config.yaml
n_layer: 9
d_model: 128
n_experts: 32
experts_per_token: 3
d_expert: 64
d_shared_expert: 64
activation: "swiglu"
moe_layers: [2, 3, 4, 5, 6, 7, 8]
router_score: "sigmoid"
normalize_top_k: true
routed_scale: 1.0
balance_loss: 0.000185
balance_bias: true
router_bias: true
init_std_router: 0.0186
lr_router: 0.0014
vocab_size: 8192
norm: "rmsnorm"
norm_eps: 1e-06
tie_embeddings: true
optimizer: "soap_variant"
lr: 0.0106
beta1: 0.95
beta2: 0.98
batch_tokens: 65536
seq_len: 512
train_tokens: 426100000
steps: 6502
dataset: "wikipedia_en"
Below are experts of layer 3 (counted from 0) of a mixture-of-experts language model. Rows are named router (the router's row for the expert), down (a neuron's output weights, with its number) and show model dimensions 64-127. Each number is 500 + 25 x the weight over its row's rms, rounded and kept within 0 to 999. Numbers have three digits each.
After each expert's rows: "raises" lists some tokens whose logits its average output raises strongly, later layers aside; "comes before" lists some tokens at least twice as common just after its tokens as in all text. This comes from a sample of Wikipedia text that the model never trained on. Tokens count by the router's weight.

# expert 11
router:491487537512526553477499446513479535474469462497513493473464491478449497444553493515481496521481512495480551525511524528489506499494499487473474524517468480531488486567517533500457498495508492
down0:487498508531520498429512517461500514497527457475454482508517487528494489495528458500458465489499466492492507501468472503487490519525508486488548528488512488500520484499476522503519491535486569
down1:529457488501510493500523467503506536479544509514511488494482531504513437515523493509477547453508520496483429525508525484530477540491493552487483475525480523482523527516462498498497504483502495
down2:541509457479562512511506489514508502502457468520494511501512499518495522479525484526467551469509453552522540505502514480465502471491500517490499502506516533522508518462533517492553519469494477
down3:497501483530520547512492516480522505502505506519488514546471491497518528482459466506506493512469466461491475520514508529528579508485500459502503511472518518459516482500528492495480527483481485
down4:498460492525504506430454466489523466468458479528531504476492482509542507519504476462499485489472506467527521450508493511509472464468510459473478476527470510502538542481521523519537494518532544
down5:501431473563523501498526529494507530515487510509522536514499489523536519527491483480469486507485494509457469481483476495514446499553504511506481487507472494499503498458464523498513501483524549
down6:446484449464485492433521495538539496470489505528521529476480522524507503529551514485503499462505496498486462479506506457482505538504509510489512520516503524490489510490509545515503500521511482
down7:528507477452526461527490496511484496475522531530504479502522516539524461488502515531504530517507508569537516516533484546471488506489489513491543535487496458507494509480516497539500453466458474
down8:513523495491525520481479521541431473498442530499516497489481495529503502481452478501519537522484515489539490449491505461497525528498499502492489460460528493522467474473529470519477507498482460
down9:554485482526559531510479481572495504474492474508486476524525491486490465487465469473496535511465539521495460449525478441498474483492529531500486470517520519497477459516474484467500527495513471
down10:493518462496526546501545479489498522523517497470509521506459480541500477512474511456485543479512505462514528490539523466532504511502501456497523479497492513440550516447528498511512479498485514
down11:493475502499510496517486516504505471519469508495528476511503533463477486475491486467517532522498486554475462543492497457512482513529494510496498531513513481474475488499485487459469525497433499
down12:509499521494542505506517501508482488466518539485496457502503505484511473506554508534498519486548456518476543546511488499488477490548492484515542528521497489488503523500518552490482462559469516
down13:485476522538497523498462525532533498502472490496515534491487468496525512503487450494453581506460535486535495481482523486503542493524530503496504486543464523473505474518531500515485504503492512
down14:522507520470540494486443482517507468528493505494437522504537521516512481513501545531532511552485490473516490534518459503522515472539529534495522535488524482485464494479485535477509513517496484
down15:475490494502507484462539521486523503541513474512495511506465469500513453499535497477512501479516413445470485533486498522498524449504507484463503559480510503473500509471520520493502448543505463
down16:463501489479515510527491534503492509490498490527470513474487504557488502532550522500450483514530521481512478464475494498485481503536479503499487489486487510527488481523505493518499480534513532
down17:507454496508593449502478509539529498546491510480500518530464523480480483471473510473514521494524510524475477534469491479522467455553530520523520503482493471507464509516497507484507529457546500
down18:469526491485492480506459447457538524499489475460512487522557508473504479512464509537480519481477488465489491482554498493514535526484460511502495544479530436492484537505525523471465513507495504
down19:469485498533493492485517500484474542474487494500478507503526512467522468532504517485516504514580520487535513476465470455522508531517510491518519456546488525522512492530500509489519469494469488
down20:478505472454521490519508502519459496485543493470481471539517492471474514481525525479515508484465496523502428494510491502532512491501518524480509535522491498506535487506513517521470512512486480
down21:471518493494456472505441508508522493460495473466506471482472489523516525508502533482442487540479457481494532468523494500512524522467505507553468492487536479479525503498474486492488495501470527
down22:484495520499474463485501510459496483526485554549518513506492527525476493498501525512490499488516460507473510501480517503513433509483480511499468488490479458503539519438526494496497474474479536
down23:470467486469536481497499510524481497551503523512489499500572501536490471473472515454560505484519528470511460550499495507492471471461484493480506513476510524487497513519500501496506487520510484
down24:494513491542474508522470508478517503520474515543524487531461541528494525475504457483505481481460547521484489469500500472519484496485462505494459481500494553539503505529520494533493508479502535
down25:503518503558510506476493474507450504563526508493556508502494478499504514525499482476543549506512481496524486531537484496457481485544521502510509495513517539536482507498472520461548474478499514
down26:499473528497487503516444511511540502492493528465514501554496516453487475481471513503448500482484504559485522489495520477538547480514482476532475491528464522506504482483519488531512527535506541
down27:514528492511474464520572501530487510488488522492511497477471517438513508503523526478487468472481457493453504488500497543481528450513511539504549490463491478515510486489482474492517484547522479
down28:442470500484490531445504500498445494501506451553515494515491538487514503500541517500496462513516496486484512495502479535481555493477487511471478522466448530504488471466517493488494473453495511
down29:485512484499494473468491519470486490462525524532516484510470523460518492498498485477520567523489453513536545526537524481489480512501497503484484483507529520482547504517517466531502519496466519
down30:423538516466537474485463415514488461500504525451475486521541527520504491499489504516511488496480544517457509533477518514519522544550513462482513498469473497521490499547514500494452502534490532
raises: " ", "— ", "– ", "are ", "—", "at "
comes before: " ", "0 ", "0", "1 ", "1", "— "

# expert 6
router:478468536484513502471478470512506482508496482481508522518523466486480536479517494445493540511504477559517500549443523513502477519466466476502517506467508492552489514489492526483491511531509476
down0:512505503506489504452486484472444504530546536508446500486493455489502526507496540523514545534490508518487518505537487485500563486554512541499481480512533471481488473497470506478472484475526483
down1:504504531511511504483456492493485500506508466527490464532509504503483478507505499499511510520526485466507508486461478528504489527479458518531478491459507536473499534491464508490477493508442479
down2:549501510509439500547524517498499463460509535526507456549503526504507515504537481515478520494498469473511500458538511501481425539518493500477505491528481494527533501523477494527486508515506497
down3:513507463508501514528483475508491483501560517500495494496508461470459498512472499516538524442506502524462500522508448521527450503490460523551518506514511522508458494512451537467488523455502463
down4:510502480514551490510495538454513521490460516507491527517446498513537505491514479498491480499514486504514541500523451503490481531473509513512521493504504463508483493522515503523520496500492451
down5:499513476508509449513580474487487491535545495494499518507518489486504514502544479533505522534473496485521497522552524494488507512522552518513515507531505476499531474478506506540522492525496485
down6:521525467488480519501504479474472509471498543450523515500499534506480535497480507488544517484514511527480484511508513450458493521469474498458497523492488493531493515492539510535510483490544461
down7:552476521516494534525439488486468513530480527564498525518485497504474516508476525525458456503455531476496509476525481474487508469513496495478496486528479442476561468484499506468493497536479525
down8:514497486506499498525527519477487485474459471490548502518486496478509455508516485494487533475467510519454488515509535487511514514549510515552512529507517530531495534545527505476456538498502514
down9:492457531514532484477489569526522481508479548514512481467468491496507519481515510518508500491504480527476480501511462452509482538504476483512474516501474521531526522490488441529498513532485473
down10:464479520485495480508526464503519483511544528487492522525481481530483510473511460497490543508468482497529500490502520498521482464512496520480522518458481528482518489530519494477541562480550477
down11:517497529440530516499520491482472506464502509464456542464451489507478501526495542480501518508505491523492443525470495503520495516507507523535519501428536507486465529500504493497494496502516515
down12:478471516487511502497512453485503488564502519534541449554480479480476516483488478484503530501479455516511468515510516490527490518553521463502510494518491491507484506473494535483465500501479508
down13:455487517452512485492514514538525507445524448493521510445541509467531511506496497462497546552506499506509479474471499485518476513515506525531499499473486517495504457548442487536528504522482510
down14:497512498532516499499532474512511486478441536492546499486488513485482467537479567530498522533520539527492475468477522493473550484534486485545489496475517480495453535529485494529501520494506515
down15:510472492561540491459500506537535514496456509485531470542480573483488491504492466503519493434498500465478527521465532485485508502534505494513497498487522499474535490495465471522484513520512495
down16:481537495497499508533525487499496476503513480480504491522483449497482449531546483515497530501514525525507465502513511509549470485534537457504518512549508542477510471482498484490504504524497507
down17:493454523543447503492502513483505523474479507506511538541533538495474500512515510468460515477502455504475468459455515484481434577472502464515520446518524511537495532480503508508480484500469513
down18:510436520499539492496520497534494459503531507467497505537476511479494567448519494479536511485488495476461461507517520479459481488485512462480521473505496520461500524493489453537499490475485492
down19:472482490470524514513522453514491526525496504495488477508481460472522511541526487468422546507472486522475475510535488463509543491480510509442476491517474502535520502505516532487522484504531464
down20:497504508471505462443481481509536514460531517474479511495532515502465527498499470485529542518514490460487542491520485466501509533498538511542553502532472475506514494499472524467536507480527498
down21:500471489538522546523536525475489500507507445500504472497492529495497482517515500470514449490496521495517488467525529488512508547504574489504485491477529474504525483471511490512512511512541523
down22:494531492513466488462492532455472499494516489498481511491550524491511487514493476513494517494520465507492533533507492533496417480494427535501522489492505478520484486464510477499513495482464492
down23:473518479520520508515465456464524536471574478529484480464561481474550537468511481507518508531505487495473537492501516537498506475509535519527515500473488528536510459514496529508487494516506466
down24:485488504493426521486500512470496515479493479508495479466518495517508514479503488500536503503507494483458489550441510482513492471534455461504511487539509520498480511492473505509525536540537481
down25:446509463537512494451509488486508478473433482504526477524491490461463472516504471524517538463503526487493466495516549485501478525504503510412489504528461510538500489474479505475515477463479475
down26:510501473471480477482521498494491535514452522484561498448473503524487522513487547488474488499501531497508517488482466479463514506483508515491476474502479502469492551544520473489477508481505518
down27:485487504483534513497522504525500459456495478542516507487521494460522488495546520539504504505497490486512542545472532481487525505516498480485530507535522571517502516499475476527478438463491531
down28:465499475511486506496493480549517522559480501501494499500537503503478519514529501459510488494485529487485498476470428486486561524512461476511476541480510497533514503506513522511488517515504506
down29:533536468517442464491493526487481531484546526499527503496524468489482536496526461530495496517464525501526487504513474503497520490510468482506494462496466464519473502498479497512453512548519508
down30:495537476494500511515505485508483493508485506503476530466518534550519513501486537499529501503505521455544512473478492498528453526494480521496490512485523494512488486466451455548460515515511543
raises: "s", "in", "(", "a ", "the "
comes before: "to ", "in ", "of ", "by ", "as ", "a "

# expert 21
router:485491521463506484463493476523509519496500475464559492499500523482498525461539481462529482507485531515481539538526532531475476518473496493457509532513503503476528509487517486524499510487497514
down0:505492537420544544555490474460492491504532492493498485473515526502537519470495498478540496512511515545526561537503499535511512517485473477495506480441512524494498498514522490456496505524489474
down1:483501542451464491511534518482527454503454483549481513545526532504468491486512510525543527505485501485488473497517536500519501512521500463444467477473456478475492543470506507512512496498476520
down2:465492511503509489502541550459499518503472495524482502548495505501488530503493454505523490522521498455512526478526480497533468539466511492525491527470497479530504513479524519497494489508505480
down3:483490500498450475503492532459486497503483521484514518505505529499457487473498475510488467512453486537486506518556506505511482502483464489496519489463527504500533470516506526485471519499521516
down4:485511509472502485513498536503503464484502506498497550501422458523541465504486522499460448503523534463497501504533501492503518504466464489490501512506514509504506518469528503504529491438514519
down5:481501459502510473508532501460462504452477476465522530523476521531517447498511480519475485529471508505492518498482528498480463461509502475486487532515516502500530492510499458551451462526486491
down6:469443499513548498499502563487514487535449528508517460477482512533479509515530552504515497474486509508460442456489498496473466468523492521488497509490461466494472515467541486506506512490519500
down7:485468464542494473529541533499479528474506510487522519494454466498520494473526467470455476531542497515493523492501441484518462498515489504494506482488490453491476484535486528489501517508506515
down8:495517529493517532473530559482490495475501472466523472460474456460446489527531478494457510520486484523543498498504509510493486552559521521505519521502491515524518494512488493512508484515558498
down9:486470435499474509445550510464524473508531525496502519449515506513481506501494520440561493472533473487498507511491468522513443515522550488469525481453513521497506489528517485526531510504503501
down10:477491497523500509495483519482541491463470488503498489496548476533521494530504513533525536532475481517522499551449473459469563506541465473501504525493497501494444489527472519504498485536518482
down11:482505464500571470498465538466497474514477499517513548477480488470453496515471519491460517491458526523527513491479512513550460529493491515485458494487526508517562497531484521496509503534530494
down12:504491457513538487459507526489506490486565485483453518508496456489486516448512514465483488496500466522502510515550504573496481489452507504517487492539485484528504460529504453476496513474521485
down13:538500475490523552510505490536510506502510533474487463495471545521541480493487454502493522460480543543490460530462485520490542496498482488534483436470537449497551498473497496503497481537513498
down14:523534546503530516488448516496491465473536468490545513476502496483484512471476478542521488538501516499509571473463516484451517515441520497522509511474533528524490482490464515503469492488504483
down15:493527536510489476421534477483524511474460515508458526502478480509508523469512498504501531510520508471536522508461475490514516521530508524505511495469506523509483529452474519516463491442483491
down16:506518514460501527530520493497511557524535479521472511479480527504499519510494526519509478516495468496479525512488503529463499521511550536479496520533536509468485465492506468525458483493503486
down17:471451470509501509510470496481496438510495467470503514491486510506513485529498505530517484507443466480494446486492492522547466510522498508495445439492523512526506509516481511513463481523520479
down18:481486451524479519483491475541476492556495482505469506547504503514477491524479481541486487485515487475498531525478465478520443498495468547547475480522487552490468511507519518523486466496498476
down19:495531545502523512480552542509525499466480476482501502510454512510476492496513446493477472520527485478529489504488434466518480496527528508481502539459497491483493493491500481541470465494536486
down20:511509531506494467521519480496531478508450538509484521498489459525505489554508511525527487465522509510482501534519455451523462506485492479483471484484497562523513559491505469512519479491538503
down21:525480508488563476484528512514510528525495500475450473498512496500504484505520517516545477496515522507516456501488539569512504517532527514510557517482506509457466478496521495466527446466512486
down22:500564525474533525524465506495518498489451510515471522493527522505513490490468470473460473531478490456477586524514512482528499514481490464492473503476543502501531497509471502520480531494504500
down23:502500548512527525556508510515538521490517519468482497533517498503526511485478524555474478527485451513446496506494499499518473457499507516455542535534519458487475485544536496521464500480517487
down24:483497475501500504544486511518519491475527513489494497500474491494494468448466460503465517546502482500519472492487529498504516518541505520575504461515508547482502498487501487479430506511482466
down25:504526508454539506512513531482526476504507485493491501499505537540511478516479446489529492499523565494494514537504504546505453533477476493480488513478516457507493468540496489528497513511512461
down26:511548487510482520476532525519499518540509482468478502492480513473478511501502486493504514486530484522523491467472536545517525500560532505501497507526483511489498505494494452490491550483491535
down27:443521499522500493524468472472569498485518446501496520507524532462507432529523508498478523485468477455479513518494542502549480552519522535486477510515499529486535522483468481483503487506469559
down28:515537476516559512523503484466477552483495492516510480493542479502475503465508492499476482531534505484521525494482515525515513531525480526534529519516468521506455496565514470476483514457491486
down29:517493445534502541518524532527484499506491488505459516518524554517467473472502489522503471504512514519528503585522498482487431530529468511502524501464459526464467504446526460475509506508501492
down30:502443488505527488476463543520489502513459514496469503526461506532498475505546512517501535453507511515475488496485502466497479457517429519460519504505494514479491521525532515501545535490509459
raises: "(", "===", "s", ", ", "=", "on "
comes before: ".", "–", ", ", ",", "; ", "% "

# expert 8
router:490492523494525513497499492496481488486462536539511558467545509496521510488527519493492545536490502515474522535495493502511493486527455488519476470477468493521567513532514480519490526491517524
down0:497476505513476475508506462564498494495476468477497500487474486507524514488483469476505507481484513483500520522493503439564520532444529457514536466502519532514478526510464492493504493471502465
down1:497483462517453511508519475528507494519514556510533508511508504503462534497513496520474515530482501502487519538518475504536441462468474445543489522503475483489489490545522506530538493493500529
down2:484445481544516515491535534463481493501530518508531513513526478559497477532487456531504547514535464478503476500461519497473503485485512510531547483437486514513493475469484507521474474483537540
down3:439475475557477507504535520482475477462536435478514528455501503457526524497509434489453474471501478472497515482500506477476531506500479474501492483530484538517527522539511492494547492485529480
down4:504489531523542504497496499521476496509494500474505511544519501534482465520451513503510531472495481523510537506478468528522504475492469480521495535507456506458513502466495469482540487485500495
down5:489480521488543519493439494454559491483526504531441492505523477546502496507546564517504514543480459452520526515526503516485492482534472509519538517498515515502502475511499528502532494514492509
down6:503485511454498507508507505471565484479507534499546500485449450480480489503486462494542490488496519495488504527555523477483513506519567459491526434491495475496524500485492518461504472527482452
down7:526528507507448499519446494517453548477492512496531523483506477500469475494496458499520500479494571473495505464497487501464518517491499533450517512488529488524515548497485515497524512428500518
down8:497505476460503516499534511535471519497496474469511477542493522493455512524520437474513517492472515492469559494485477477501470527493498516516468459492501497466492530520512506560491473517517512
down9:506507528478470495494502471509504588500492459460494511495552539482510470516541478492468488530519498479492539496530512485432465491521498497470495491474485529522543481467513472485498484515505528
down10:542542496512473469501522464445465498514499505486509525529505521485492475482461514510556491514522535494539526521515485538481498483495540436488513506497502482474480498499520533491485514478488469
down11:506498539525447498432554457530504499526482530479506523533508503498504491483497494479486475506535479511519505509506480480506521491509557486577507478497519482488528538459504512488506504486523508
down12:530478505480496489519509485506528534515495590554498525488478509485456481501468538508546530458502510475519504451506465539465505481515493486543479504481479486510501521477488466508459514518522541
down13:486485480506514477490466480523531496507520476481519524499494514515491524497512492559516476477490487494519550521532483510461463448539485530487495503474444436491514482495458504514496485483550547
down14:522490462492479506531484465516480467509479478479494480481507515452501516501521505518501474508526551512470528472477536530462493505512503479520467497506462501500506510509455506496486530513535515
down15:516510540492544489467504466494512486524499487530517520466483508505506539518489510515521570557542490501447527511495480502480487522534493492490486512493443504539497545541533481502502513465483520
down16:503455508548549523513499543497520442520524506540427500505509521478487522505549488504500470504502504494486518527494463500524476495510505479503469516533552474475527529494513486482477480542505497
down17:449486453503463518477497487496498491518496488471490567518494506515486562483528486509479464488540512466502556539517498494488452506493470505484493482489511503501533502474475519501517488515464572
down18:483533495479485495476537455492508474516484453480458533488494493485520522453489512512478537467486506532486510491504495459585497475436499498464473485516493518515507530474524476463489522522465505
down19:555533528469567529530510542474545476527518470504520457533519510464467512485492501520487464504514530527491517500509499541528498524546520492537464522526525528502532503456492478490509525519525487
down20:530486507529520529493502528516546523492504530503544488508496490510482500501512483501459487470477483466538480477503513568484496514497496520501473495502527491500590540459505534487539535520497512
down21:498504477483514512509435520475483462556529470552534522499500510439480530486518516552531462493512519514486484542520491504497499489549452486563511488509475505532475457480513547534493510488525486
down22:465522514525504492542467510523521510495494498485463467488505498489484473499468483461493520523512527458496523519479532419463483451453490487487509481538517525496480510507507481502483482529495507
down23:530498505532485510533504495500527510474474509512491498502521438434480492551500505544476510489503566489529440490523533472496495508502513489487499500479547471484485543500464480493520527506475448
down24:506507495493527511505520547514453482523508501513485486462507489506560523551501476489476450508465509501520471466513454509500497491521472479522461480528504561511536497499533466512498499530522542
down25:531511510487469503524506496520503505483514495474507489486504500490558558489504494502508502483513490493485511524497526525482458537481539518450539478540506465486479526481511512535515474506513455
down26:507468505486512475431463524485509519509502482500522495503491542589520506475481480517504500516479491471482476492436500464532490536463501498482529488526493478510485456522484543501473468518501518
down27:505525492478523484507512487484467539478491535494537493473491521526566398514470476502537550500529459517464494519524499515487509489534466491448499553511471493515480515549514504502501500456510494
down28:499468554542522492457513501462469508465512441493510508525519454489511491458527482525448470453494463520538523496465514478495509510457481461512479483482474532502532485482499510475539486522486506
down29:490492493513529508508495521484492478532497489533470476508535532518525473488478517508513525442504434461495498495514471519477484499460483480531523468494503508500488467462489498531530479483505516
down30:465502517505519498468470500471503474515533528520498480519517503532538574531528499517485488497485466506505488505502507491549490541541506512530522524517506533558488491507502487513478487470553537
raises: "a ", "the ", "their ", "an ", "its ", "one "
comes before: "the ", "a ", "his ", "an ", "200", "201"

# expert 1
router:514450519522534475530517500504503491502474518520522501483554511468512520506511481479491480483449523559542500547488533513508505550488491511519506537500523498511535566519475503504495511534527486
down0:470479524479440510524543497461491502501499518497488507526513512510527527518501533497517498485528538507463449501487502506505493525502469505470488499526504500504470502486540501536473491467480523
down1:485528484464496514523499509530526526491490481548517521523494471491458463505495476468488505500513498502515488492518541500485581465481498508490504511521498483523527470506505554467473523454471526
down2:538496488506461534513532524529492476474504513520496485468520460498512488542519499477481525506462460497507466472503475498485525489478506429527488488520497485541499454500497504497530485506549489
down3:483499487493523439541523498481518492523509494487491529447546505491478505557483491491512483510538566492455494477489496550475477494542502524514496500481460477509511510505505486502441502457496527
down4:497487497454532481518535502471487503472486528500546526532513482515510491509507519524450507494521514537505521500570525486519553502515503507507507516497511489517476533503483477495462508445505445
down5:478493518483526529495520480520509511521498521485485474528517495527527496492498475486519485529517519473551516496530498495501474447462496483474510463484493498490479489501517480488463488507452466
down6:508538461513470521481509492484483500459526502485509524486469474478502521496539523501494508526483479525501526481494519498520569465503524465504459482496500507529489476528541496491504529507486471
down7:522481464501478510480525484497463511502512505515480541526481493522491536483511473551505473487490454510446482490501483487518563470532510528499454503535474450487522495499514489507473481518489542
down8:447527487496476464487480475519485483507537482488465492483517515512484489518513484490491514519518526503479499480516490466477514482488516542488504463473531578518494499525523449526482491526561498
down9:465516500527484517538497508506513494547477516525524487501495502498491522540569493455481546493515465501499473542493493477463477500540493506500508499491486484476406516492510531529541461509495504
down10:503499466502524511490502508470477494514537512479522513463507537518471493455525502476463511505540488480504499506498458518534406513533484479484490482519503560493498529484521479507511479488535499
down11:510492482497468467523516530490514584479489495502502496523494525501504520480490506523517455508495512497448541491497461505481492514486510517536492522515505451476505508545454506525468503464494450
down12:444508516500527516474510481513453510496504471518519498470486451492453539479488487508485538517508478523523470507487470506480497479513505520476500458509526552495492520497438511442516520459495480
down13:487532496468503512564522512527506490496503501506544495506510470459486497506503482450445544496517492494540517522533515513459518462521482467451528534524524478506476492521538548483529514477481487
down14:536521521482451547456527509548498463475505524520463493501496482533539501495533508502513492521519494466516521497571469471505552502517536454515530476517530490488515474497520510491538528538496468
down15:515500443485471520514520470543496540484519520484522533525521487517492513487495499509454466501463510484475532500515490469550540483468484501515532493477501488476495452491531522485466506444511496
down16:536492493528532511492468494521514498517534473487467426503519494496499520471471489488512490473509479520459519523467466520548478498485516479492501521502542466515499508492505495502475444498525471
down17:475472479468539459515517465491450487478469480482505482425498485500495502471482505509508567479524475488510438546537515540498561485524498519489535498528501519482530544525514484500475473481498501
down18:486483492520522476479479498493485455517503497522456456450510471511529428525507505519518515507498486504523492529495501538482516481568473497522546499509511500489473549509507511459519499516469510
down19:527495507528507496508489522521525460535496513530453557497550447521470496523516515522544467505506492516486494484457491525530503518567561507519551510507501512493493495467460469533502494501476504
down20:483516476493481496476538465500484532493503493511511508463525529499497518499533552486510533528522514498500532477481542505469502492515533438485487525526509516550516474510549534520497472477533449
down21:490501513497531515538510541491501516540503456511485462493502511514469525481508488527487484440500494466516544501451504508487435488506463535548488464511464520485450506479474489496513488486489504
down22:528517529493471482524488493466509530483516490485534544493498519473481497476506512517498526533482457512478537525456541498521481528490516526499527502480494521497475516510536498507475487470548540
down23:462512500521517503545483512532501486570489487546524503536475491506519532463485450514461470475499515483489494481495499488476487513495473530517490496491483491476480486446493480514542505489505498
down24:514542538500494508487485507499538531489519530523495482501489465483499515504489501476525463519490471493514522471462520496468548479518510456571536501479528482520501472478512550466506495502467478
down25:513517451490499478509485461527528429477517533516505458496478536519549495564525506499527532496543502514499513510524504509531493477545502495498500546539478523513470512495527534555505513508484491
down26:494497497511477536450552501477481437497510443525503527457463501511477537506540510488501486477491523486445505450474499488498506472473529486485473449507518524531485527463559504495559490518505534
down27:462485563514509467486467496502432494489492482500507489449492492522547482528481487485519535492515504495498459547504517521519516536535502493463504518525522515531479542468530507493497481541532505
down28:491475496474557490497508515484502509517485479468490471503526517468555487465511489519507528551535525534546474506484566462534497495499492518505446483512485550534504499518524475534466474517477497
down29:491458546493505545545457481471500542474536526481493503514487488508530462487491472497479496494511502519525514550549506529539451519470475522508519513499516492496493509477537492483528467497487514
down30:459502511512495449505448517513490473490544536473484515493525550508522495457482479510522487530510501487493488540450493502525422507509499478489497515467476515475512498508508518528483458507532544
raises: "in ", "on ", "t"
comes before: "of ", "to ", "in ", "and ", "by ", "for "

# expert 27
router:505442540490499535481504501498497485505456501497543558539517518499479486505532493515510507498513517504466583495463521502495484492465476495471484494506464487492563528482499509514460516520532476
down0:465505497482543478478525542452491491515505466504503508503581467550478501504520445488535484481491501478505490478477485512531485510525501466481486466484517516526467513484556491432509521524483559
down1:461499572535484526495466478482532501457476518505509486486473454496536500502496474495557500475502495497532465502508514479489507528524481506497482523490531481504515460500487450518498520552521541
down2:509529519493511479454498516476495474490518513511463487510527468582513461497473488490468517460489499481506494539493486513487455510450507501505496506473506482472498511487495504487516506545514509
down3:499490546490515505478464546446467482486487482512511485525453534514505498473511517538502537502488500514503499523469468542469451512416483507486500445503499478501471475469492498494516500497503512
down4:500502470513559485531507524464502488494477506496523476502550502521534492540493507518470542487505499505489466510513566474521458500515524481483529519510486536477512554492541519484513564503453463
down5:518504533476501530528521510536496502464496469501508475496508527479479479503551525535501531520518508485458517512485564500474503508530487498469475524510515482530497500497524495468494518465494452
down6:526502512527457501484506455525483505505465492503493492553519463507472483478474524510486455508504530457470510472511486520555497512543464499491496535528514507447497530540517479536517456507493512
down7:496521528493501504464532518533509523480488444466484468467521493503483516516523447473527474470530464504511504526496523473517494498463475478534502483513544500513537514500460502511496501488578495
down8:501498510497538502467523522509536512536544495510485499462490525487515509502510508521466446498508481515498472539528515494520494520472530508489474515496492531470509463482500505534530453472521523
down9:460479475502471478482490500504514509507466488482491527463535504525500527529518462505478530478515484483530483499488532465506468495540513486488526524531476482480456542497482489506504503475501544
down10:440489497524499517439485486486530477515483485507485474476481472505473487512477460469483528503541487523492484473481516511538529506476487461469482488506503520488483526582502482520493516508497484
down11:485536503526537470466501491543520513487497525492503511501471461479496524494471517484501491550499498500538460516507483474497516515493507511480463522494507482518480524502507521458536515492450488
down12:521513491493509518513474499499468467496520510504539468495496513534518428501501484548468496477567470521521504480481504531508516458522498476521483523515512445481481493470528469490464452517495528
down13:513468517528507510519546500481472475494531504437488540535481492493476491467497478494528449508529510469502561552509465540490534519521538507468514531486451527497528481496464501504497505533501488
down14:479573489472482505451505519506482533479525484473510518501544464554546483452491477499527507553499503516499473501536523541541482490479538516494508515491477511490519502481516491509522482506491485
down15:518527511483506504500450520524536508552451499482485468528446484515521530529489476526465518497488535525499511512531508444567524538498493495529503492528491484503524488493504525502527506488531496
down16:479478489508472496510513489490524470538524536509442500497532500519511510504563497498490551540484512500478529522481485482538435458472490505460517491456485507518518519491494525490506557505531470
down17:476533529505514523462492518500435490462469512544433489461524473519584481508485473470519480516477492513471496498488561498521495532512545492532481482494493507486468497492523480497493481471490495
down18:505550497507438527450505509508530457501531540495501507510482480510489491485529484487494530489475444523485496464507507484526521476515528530499522531527522465493486519515481503527520488485470492
down19:509517500522510513502503463489478494496533579514550497509525516486496477544482491532531495489483510493500520492504507513522505539518504537537522463488481492480513490466469521502494510473541533
down20:473491486494556516511532493482506491514485506503533503486533513509450508495529488498495566501527504484535469508482517531480479498526488471449516478565507522483481496487516471526520503517476482
down21:433502523475497516475474503515519491477464501495493473482476521537539525514502530523522487508507465477472577511481476503470479506469509491518514492496515493521542509497511498456458463497509519
down22:507498480490479499482503486509501542519454523541525482469490479476492479516449503476470538513524530485511482471505528486481501520512461456521483479502515554487517514475524487459475477476499516
down23:453517493465547503518498498508483485472508530501467478454520500556510484506500512523536530518501483469518425537505516535528535489535512493452536516512524484472519465484560503492511503517445487
down24:478527533441464497535515485498481467512471498438510509535455510497491492495522505519497511492546510509423540527516524501479545471501524494530526503480526477530512529517533513483438507442486524
down25:515505474513475513483532514541526498486462489505495566496481495444459499536533504505507470464485526512509460474534532511485528499494484523505491451514521519507513550519486528445526473467525538
down26:470511498520526473459511515482504474532518499520484474483530485547507482531551502548482469535493455478470502484496523483468542542537519518498495478513522514460511494513464526483521501497497500
down27:469500525514467465476490506469495513575479522487541491537520511536451517496520493497477456515514469479460523501535507521489473498486490497476524521534493444477493478494536487516461457522486498
down28:492461488506464484499496534456489549480471487525504503509473505523498484462513490499494484492471477492500540479494464507473479499491460479475453493477509485502511469502512503495457457541498513
down29:498469494513474470516517520498513448495557469507479506478523470475516481506498521491533495582511498548483494515486494534467490511494505459550499476528515532517517501528540499457535505479543499
down30:549481531502440534487508483496444468490504493506484516561497457498523526495493499477511479463529507518489543501500493525550528530469502499472485494513520536478519538481518473497519494527535478
raises: "and ", "con", "| ", "|", "mer"
comes before: "| ", "|", "(", "/ ", ",", "–"